From a checkpoint of a small mixture-of-experts model trained on Wikipedia: 48 ReLU neurons an expert, a variant of Muon for the experts.
Below are experts of layer 9 (counted from 0) of a mixture-of-experts language model. Rows are named router (the router's row for the expert), up (a neuron's input weights, with its number) and show model dimensions 96-191. Each number is 500 + 50 x the weight over its row's rms, rounded and kept within 0 to 999. Numbers have three digits each.
Before each expert's rows: a language model's description of what the expert responds to. This comes from a sample of Wikipedia text that the model never trained on.

# expert 54
Year-prefix pieces and decimal points or scores in sports and statistics tables, such as 201, 199, .688, 5–2, plus con, pro.
router:521541486555499474621503579533338597575532513584566580470467458455453580425511508518471544515541570476490459477555437531441508451482501505401504520445486523473541541507423350603436471582613477553385500550511494576449509515506437473536483564494458446520583431494499590438441487568517561497
up0:458590490524522436569396480476513504454422594444551484506423471514492515537549427509502472510469532471522541495493478606523524510566428507510492499477446495609516462512534479532567495570542599434479516441511552527509431521604512619533423492426525471448528489514438459507554514519461440521
up1:421468443454511391586543527589554445565511500436598560502475490562561558572581513456460490416427400476441489437466531455500509538473447483520501497505398510458514566473426486500499418496575422508546570478511444522393485544444534470576524478507484485444506481541541453511425508505564516498

# expert 27
First word of multiword proper names of parties, venues and organizations, such as Republican, Soldier Field, Mission Hills.
router:556505468549578384562454485520394564523554546526538543495412515486455522438507565516425538497473572496404470488513486489471535509463478549458506506536491550522550538616501473531442515582523482444481512423441537472497481546452414485436509584498520463561536454534572501510515562447475525430
up0:529518503515452486467458465547433530497478533455414445519458488513507494431511414555478450423512573531507465494476481505496468559585535555488500545503460546512498527557472453533556397500528486436413447491515581439523446547489504568544542529554498431521363470462482546444385532508456447468
up1:555548480476473505498504523466493530525496480543507377549576490616503471577523494603491530502608493578520562482492461531573462542438492505480522434569450504476445502586483473375505550455567458502461521491441466507594497517572486488466503392502526460562454395483435456524482567502517572447

# expert 19
Brackets, pipes, colons and unit symbols in infoboxes and tables, like the ( before converted units, km^{2}, coordinate degrees.
router:478537531513631446520535498527453602555529551491522545515581422504347519518490456518462526490461496414560484419422482563531443514454521516506507413533514493445542523556578472646557464456556537536488501469448626486449538446480404481541490518459533518455505470555572552510462515461472683417
up0:509578480562580532519566528471533521574465549455591499431545538522551569480530483525496503494505441556554449541421496465508533526439482518521598579457450453476480465431525569516554424569422530532496517577412569443568615464426462458401397477509451550424490550410469494510568476439512544505
up1:467481510436508433445459474474507454513462482478543517490579537528551511475539462583450524513502460414520476534508426548524533438455448569486523553441512465385529514543433448499524528436553521456545509456495547490556520522559592539529476533383492491491561432549494513498506491540602412550

# expert 9
Line breaks and words inside wiki section headings such as See also, History, Early life, and letter index headings.
router:541556461425536474594498581465459653464559512447520553567500500545444585466456521515484469452446466433502468571472490547498533471496528532420523468569515534460557553458550454559443458474543459494461511475514547500447462411405524494459486568445536494479481521571505488478549490478470572496
up0:477544498480503506508549496499487612460522574527454562488534464518524544500449493415549401510522512490473504493477484448574460545391502561501458485549480540545419462566500455542425475521478315477499512483402521468498494454536569489502535562442571570458501485499490501475569476427552544484
up1:469510468519484432561421563559489631499491496537491595491435535493409473494463586505460486499500555548437334502505442517404616413527458493470400577467468532492502582486498524522520599572524572528602379487558445446480453529467520490489521500436539546452343544430496616550530501457445514456

# expert 48
Common English first names, especially of justices and candidates, and pipe or semicolon separators in election and data tables, such as John, William.
router:490548508495566489504451450501436589531619523398522574557489457503485514407522499500421446562516511550445588492537518543459481513357576597467536489460528563507543596536497473506449518488521470639413499441524531479441536468550517424518487583499575488513543514563479513492470553498507485431
up0:442607474428560519485507420378403586505568536441437544482499478478554408566482561537406547419494610449537533491565534477466490449559547505400418603475553535491539463493482500448525421526521530540463555419485546524441455627500428400467476552525503472544456485450477455446564624525642547473
up1:547625537529449466510503485449465482517510527417464426570464437528508549526475496476520443475460475520485514503484481476487546481514502390492411569442523491374520588478561489500501611418387502532494513559531563528516590582489463498495488481498511516500622554524495595445475503604541507596

# expert 63
Final pieces of people's surnames in cast lists, succession boxes and sports seedings, such as Scherbak, Kuribayashi, Uggams.
router:519519432466475373564457484536468514522538610482522561544540484484461503544467517548489566573554517426570500559484448480488516453458518531514472523519528495532491528627508465568452424501582449454497481461523494500440456486521504430491461512541549495483523487525578515470521453496418579384
up0:552530507502487437406426566565581439488450451496504514589437510535452518523486391551435550584480431463449419438476515545595606549536513464497531612452528470461541443490503496491452471418465403435499529477491524638601464420504540541487431419536513547533593470497542448535510555451455504551
up1:501403460451427540487550457550450469488525601463429492453479516476428491487504430448513421528481508510519482527443496501530502468505578375568484510504558603516528432461492447565458418502570526529508525599551545437554488491458442463524420573565522476474497649500568422507506509489516498519

# expert 52
Colons in taxonomy infoboxes after Species; also sentence-final periods, commas, of and in after names, and given names like Robert, William.
router:551590472489504388520413494478456540592563509443616454494481538487498490445486524527426534513466584530512475535612537534470530483470501544500465474536545544467525441463557530456454524518576497515530495573508507509479428429485398435457549547483485473530564501587481465537501511494448433434
up0:526465514605539458458457547556467527419492497507458542525451544549511480525426519611401444501480461535468460572521421441456502520450407473526584456436487572472450579488539556535560476497480518426488455502527602558514411508519547482566523509458441540508541610512449570500476469437506488490
up1:520471426465529457463461445522518522520452471383483514509499492417433505461480469588485458471519488589492529448500560489451443439418530506513458513577520512415457617536483540472433474497560481543467577560501529583556493470536499408530590522662501542499468500488500516422495520570467449451

# expert 51
Colons, separators and coordinate marks in infobox lists and taxonomy boxes, such as Order:, ″, W, County.
router:481482460497562438656472527526483520560535556472496551534524434537475491490522525554487566485423512475516485488464499451436561498498534459466548548428540470483499441583526533604471502495537440517535476457508523525458437542420383452560473513545519530465474426533589565472470527417458665427
up0:553544498449562582521492477519552586495561489575454452476438503445479481519451472516520421506468524596463536518490444521450531491438432518502459519465544609458517480598517491490460573394572505538507532512425510511568465454553475517446519494403462484529490594593486564503428549445480528587
up1:500451574543548539488464447540467485470457447479527509506552470476413577416425509413545551490465500460488466406516452524556539410393550461589543503529462429505501457537484516475527442539584500573473536488496504496477530512608497521447522508545437446531456509423499526558513554564506583521

# expert 50
Pipes and number pieces in tables of election votes, football statistics and dates, such as "1,678 | 0.20" and years 201-, 197-.
router:477536437462546404538394489464438563575494486434496445498479484476503572465437560594478504523404551498502542474496497578484472484466507548440507451429590504510582522482461484654426467473511465496503543450492541503419434459489430524600477530507548537496541450574524555524450546526454510371
up0:420487500523562535544481533588587559560501599521546546553514467518522458516522442465588534496527451480507490557526463507471461327558501413427497474533508539511486536530515529500496483515554461460369485482444502509557523445499554515455470464480449378525464483597453503500420477519472518612
up1:496465524501577497607461503482496493516524517466522512532454501544495607522577582550509414526516581469418510472379473467473453542499517426532615482533495586458462511560572428524545459509468559490455429511558486504529573498494523515452492540505513488477458545362490510465505462542568556547

# expert 7
Prepositions and verbs leading into dates in biographies and news, like announced on, On 18 August, released in, born 25.
router:467586480503537457548460540543445511544552481428518588525493446546476515444471530533460536604440582452492564466478551552502484500405506504507549437513519495462488515475426483627523465498558420501441419509537467454423531503491474381488480522576596398494482489527518525472464487394526491488
up0:471496425505479424479532531498498569394481488527515483554528561404475492522423554490505561517587457434534496523446544514543442555475484506580503576581602475465589477482412450601460534460589470516457527492506506512581406511553407498568558475624465557418489517422546516556495392438474479523
up1:515545422456560490503513460442514496537431568450468457601523487502519505515500591515514496488507462425462467521474522432446454579496499522481520455524499565441461437458501535484536453463486535492529554537482503566501589500482478591420570458588507515512577476488528496500516529462462573499

# expert 61
Initial capitals and first pieces of given names in lists and credits, like Nicol, Jan, Jean, Ma, J. in J.V. Stalin.
router:541559547472529467592508511522474565553497518514535519575527423453423586454468542568520517472477522487468554496558524523514519536395541509444501477506459550551492492531500510597562492505559485572420444476476504524477528448569419439540502615525543573470485517580487541526475468519492512482
up0:476522508660561409485531508467530477482471483472445482406455561464568511511502476517489590565419538501432547505427481476540448533555627509485547608490558538480512549500526575554513469428568571421402598492470540491378543486595551528475503507585442455459427459486494527424596499497508571479
up1:537477510471501428513458443479528511426513454513575509466472539515481532410513529515516460503554442557547431492511465430433581527603533537569459565384519520482487498451493423463515509492494565384521517424462566501419453561554407565559444546446520491498510425519463499519460458477582516431

# expert 37
En dashes in tennis scores and date ranges, plus table cells and headers like Votes, Candidate, GK, MF, Result.
router:542648500533579396595400547495523541493461486433526514566513515532471517493535611512444522429489438411480458503521515552546581477427446551472526504481531546457447538505473483578497402554493481518498489417477480537405543499430479498440530484503524464439528431545521548544514448550487553440
up0:530491607414480496491475581449456429535559496495533434557432485509484508497490496459485491601445488467525528518539517482422459544502482513528501468521496396481537521440466452479462460458425528559540566554497540524549494327531439507532550520554490565481441553528459454499420430464426527479
up1:470536384488510512500428516547490475460600538591550506519500541470535550434478510502538508425563503533466536544505517481453509507503514521469469395574446528468551565571476418519469513506564508487536504575400568531484576379489535498495544555501557457457451452486460471507414487540542452492

# expert 29
Tokens at structural spots: after section headers, infobox field values like United, the is/was of first sentences, and Singles | table cells.
router:485548446476546405602457577545434519576485539421540472487481504545536466464512486507490561565511488441570503486507527586513559451521471623488514428603508494472446489529547473538419442473500436461491517429510433576432358526511503491411432519513535579500558484529543504549457475451422579466
up0:447539537573533559431524483473536510504381518546564518395611490461513506563479560515435487545562513444532480453559510538520487524485549538499439351448577462454558585572393478535481422592537445519452505599480493454558476552544556553476451517492525489593453484534528469467544547480481407514
up1:488483445490547505434480456494492552545523548430559515453555506544471467518511506475484514477592411505509432543539477523522457473540517523485557537513546465538491530460471492563481502444476428554511557513497537499470477615520536567419544446552543500476485475619530484418483509519503621584

# expert 43
Middle and final pieces of personal and place names, especially surnames after Mc, Le or a first name, like Gon, ao, Ron.
router:495577491470617411468403596500376434509504563428540516564555492463392622435560524523505594467546555505471488504558501510512488592445513465555493517505498458483454530499449460566503433492513508556456436470554502493404496460515476524451501532445555474546568518541411523520500450509478492438
up0:491472558472537408576518495516513444486486616521590493487452481501532507553431452493483509331467453464533469491571581471518461475531568550542533491440485483560493459511563595450445532578428503420512506514642553476422387520473533493581537434544502506509538610457555484501531604532492542409
up1:512534499474496445555519577449531572518438571478518493501573619446468573572462400524534470572496435427476544579374537482604505430398542516525626501533456569567481464554469411654530473420577548442546486505536539538515459507436459455505411493509611507462467492564464464469575421468447542456

# expert 28
Decimal points inside geographic coordinates such as 30.346667°N; also sentence-ending periods, closing quote-periods, hyphens and dashes before new sentences.
router:445585463511565438597474537545413535573569531504565608492443464573427510415429534417410509429428510549526518580550527522447546446443536528503495447553441538432502585545499505515480449452540453511497579483472489561419416484501490462549562465460462514497500543518429546523455418489511563447
up0:457434485475500434537523524530474445593506482500515574496475461580486529390479525467454497558484557488463455405487549534600330416528501466500450469514479441578502549558489435594572465425441591459486490496448530608505513590441534512503501521581524538474469515559499545499561600403525427568
up1:522439462400486573514510565534452505531532591485405482498469480398597478503548516600475483458507560473486567551505542495503580445518488460478498525484445520434521445615462433424537502441551540528490476470517570454479500467388475399398577477522467511541545525591477410430473473389478480580

# expert 0
Single digits, dashes and line breaks inside pipe-delimited statistics tables, such as sports results, election results, climate data and medal counts.
router:571498541451550483519415517485468511545461523556509518606524416504473433472490511509486499402460521445481449538538574529454564511498518515497543514430455548460452636489494437564474488413524436469419396518574510535427457517470549455476523574469527503449468453550573586434446486448512557463
up0:540484518502532586590394462499543485471501500522529527463483524443450491548495560606509538500427440551429460450460540533533462535529442494519483513503581606542566409514454451543458594433486460555483510431505400598467487391484452521524470550450454449557445600474526481404525526558468493461
up1:453489575495522471559490482520511506553516452437508524548496492430475508520477511507442521444513513511541448484546522535481489520524507492431489564498490366459476591567487456565462488498593484486518569500494568450466551590563453530585483581450424516434532405557526404390508454554479515427

# expert 56
Separators, country codes and titles just before a person's name in rosters and credits: ITA |, CZE, Sir, Pope, "Lead:".
router:523562459519482414558479509520451535555486464445597501568497450498411555443516530567441468519543534482460532458565530554492576480465519529472455505497431589506487528532486477564475512416499452570448483520472541515504478526568415512472417558552552533442519516549464522418535529476423456449
up0:424576405448499494495603562508439568469464482531533533497517483573550561499486458377514424439545488491568522568446517479550472459467536510454441515475480471509487522517559510545554516491437444455473456467449424462618445432624515516551471507471552527575367525448560488523502472448554445397
up1:516471558502544524553454445519600440439517514555459535525433568406572513498494427459499456490517518504529555569536349466457466460491452538457533532411578424544484439528472499495563562505515439459499505441507532505484545576499435506480487469543431492615575467560398464441443452481445527452

# expert 8
Sentence-ending punctuation, bullet dashes starting list items, paragraph breaks and == heading markers, such as ). or "- The".
router:505557415532532495463450605528448538481574569475512535572477513562455492479472516517307466431480535513563480464552511530507567471432535501468490433489479590424500531525475428471442475488530446568510460458546470524402415461500474477447473504525512500514421509508525506474476460511530491456
up0:547447604518528522613556416528493500490572497551525505491474458451496546543494524500490532509533539451538462523482463540559515437585463487562505560499537530462432534478630550502519487436491439571547468528531380533505451625469529442478489458478513577546500435521535511444494469446421531603
up1:529523494495529428492568507466508510536505514461558480564456425467557521501544469498381496522468485462481595467471472403506533433519486595442503507452405466578436579437613465491456395490620557510579542593519443405507521532358518537540550419492475580447464502522530516489608558483432536550

# expert 17
Capital letters and first pieces of non-English personal and place names, often Spanish, Portuguese or Slavic, such as C|erezo, Sant|onja, Cort|uluá.
router:602502535491537488615468559401446541614515448523525552486493505558477471524549543525394554442443551548448505440518518500439461470389519500532472469462518571414510462433472413592569537555564460542523506471526486499502501487506509475514420562528540520521537504632547521511538496539451597420
up0:540355519469521398508456530483513450500549405482532458532526524510546467513495545481573511491438536533484430613462514496498512516492563477501497557473514460508504623391489489554436396542530537513498547521556459476536507565484543425538493524432531460598446454573462498473369513511403461427
up1:562489527514518546459532499597546489555531507539519481544508409590494492559542598406474441488462543517501529531477542481388491511507508476475505563582459598481449463477491593498506515594483551621567514456430491425406595506497455550445487420487534552543583499566547449531564489476497471436

# expert 3
Last token of names, scores, years and coordinate letters in sports tables and geo data, such as Takeda, N, 2016.
router:519511465498627430570377450547448539531537490473507504490508516420455513434470538464412618557541537494508471477504451555513543557432454585520511499500503534558555566523444453555498457470501429523502485403542509471431521542410420466533511561519567432515551458424570576495471527547487533497
up0:480530455506510462504522429534525463538469526532517553520576504494485533429476535513480531487531488441464525531455509514534575567569561473435496532564476542502484563479463552513498490484473481467595396531446408475505531461572394522497440482592568426483605485508387542479498544494483495520
up1:564534422546486486496565522459419555487450499502508518471476452468444506508521404420384480494448536408525507420416527633510503473550501543469430453498534492539554385469526417411508523530505480445485427540497549480486573478424507479514526520546442376492544449561551489579531469542542470503